config = dict(
    num_hidden_layers=9,
    hidden_size=320,
    n_experts=16,
    experts_per_token=1,
    d_expert=352,
    d_shared_expert=0,
    hidden_act='swiglu',
    moe_layers=[2, 3, 4, 5, 6, 7, 8],
    router_score='sigmoid',
    normalize_top_k=False,
    routed_scale=1.0,
    balance_loss=0.0186,
    balance_bias=False,
    scale_expert_input=True,
    init_std_router=0.0148,
    lr_router=0.000571,
    vocab_size=8192,
    norm='rmsnorm',
    norm_eps=1e-06,
    tie_word_embeddings=False,
    optimizer='soap_variant',
    learning_rate=0.00241,
    beta1=0.95,
    beta2=0.98,
    batch_tokens=[16384, 32768, 65536],
    max_seq_len=512,
    train_tokens=269400000,
    max_steps=7195,
    dataset='wikipedia_en',
)
Below are experts of layer 6 (counted from 0) of a mixture-of-experts language model. Rows are named router (the router's row for the expert) and show model dimensions 288-319. Each number is 128 + 32 x the weight over its row's rms, rounded and kept within 0 to 255. Numbers have three digits each.
After each expert's rows: a language model's description of what the expert responds to. This comes from a sample of Wikipedia text that the model never trained on.

# expert 14
router:070110128175135171130146100122061125200172179151151144179107167151141134137095140158113129100097
What it handles: Table cell separators. Pipe separators between cells in tables of stats, scores and results, plus semicolons in stat lists and words like ISBN, whether and should.

# expert 5
router:095125109118166179096167107095060118143165180122076117156082136172132146144103100166067124094116
What it handles: Numbers and digits. Numerals in tables, dates, times, scores and counts, often after a pipe or parenthesis, such as 0, 2, 18, 2017.

# expert 13
router:072114131151155156161151066099057090138138157161116189184074166157104128128066166170050110147118
What it handles: Conjunctions and commas. Commas, conjunctions and linking prepositions joining clauses or list items, such as and, as, while, including, or.

# expert 0
router:075093115093158155125160100124059118154160176157153151154089167218118103153089137145105142107078
What it handles: Mid-word verb pieces. Inner pieces of multi-piece verbs and adjectives, often after was, to or be, like acc-la-imed, ab-olis-hed, unc-erta-in.

# expert 12
router:110101150129193152138144111077065151153170150129118118178139202147146151130112136156064156131090
What it handles: Institution name words. Words and word pieces inside proper names of institutions and places, like University, National, House of Representatives, Department of Transportation.

# expert 11
router:100109157108143161135168104047097083146184162128093117172123158168165140154085154141108134124079
What it handles: Foreign place-name pieces. Syllable pieces inside non-English names of places, clubs and families, such as Ku-wa-it, Helsi-n-ki, Galata-sa-ray.

# expert 6
router:098175104130184141116133124111106110235162134116079141205136180164185147109051129132103120139146
What it handles: Table abbreviations and labels. Capital letters and short labels inside chart and election tables, like the N in SNEP, the R in RMNZ, Total votes, and month names.

# expert 8
router:071115100143158168108136098094086124170179201125108123189089156160135162111092101177109128120094
What it handles: Articles and determiners. Articles and possessives after prepositions, especially the in "as of the census" or "justice of the peace", plus a, his, its.

# expert 10
router:110112106139144205131106139086111127130183202170089129199109146206116189113075123157089103118135
What it handles: Ordinals and quantifiers. Ordinals and quantity words in sports and career text, like first, second, next, all, one, final, plus possessive apostrophes as in Madonna's.

# expert 1
router:063105077116118170156124069109104111175191196127094149155081150164125150137080152166077145121095
What it handles: Common noun heads. Common nouns and noun-ending pieces after articles, often before "of", such as population, side, series, north, development.

# expert 15
router:084108156162135119122117080107105130179189152100124085214121184131110143090122133151101145130095
What it handles: Units and locative prepositions. Units after numbers and prepositions after verbs or measurements, such as ft, km, mm, in, on, across.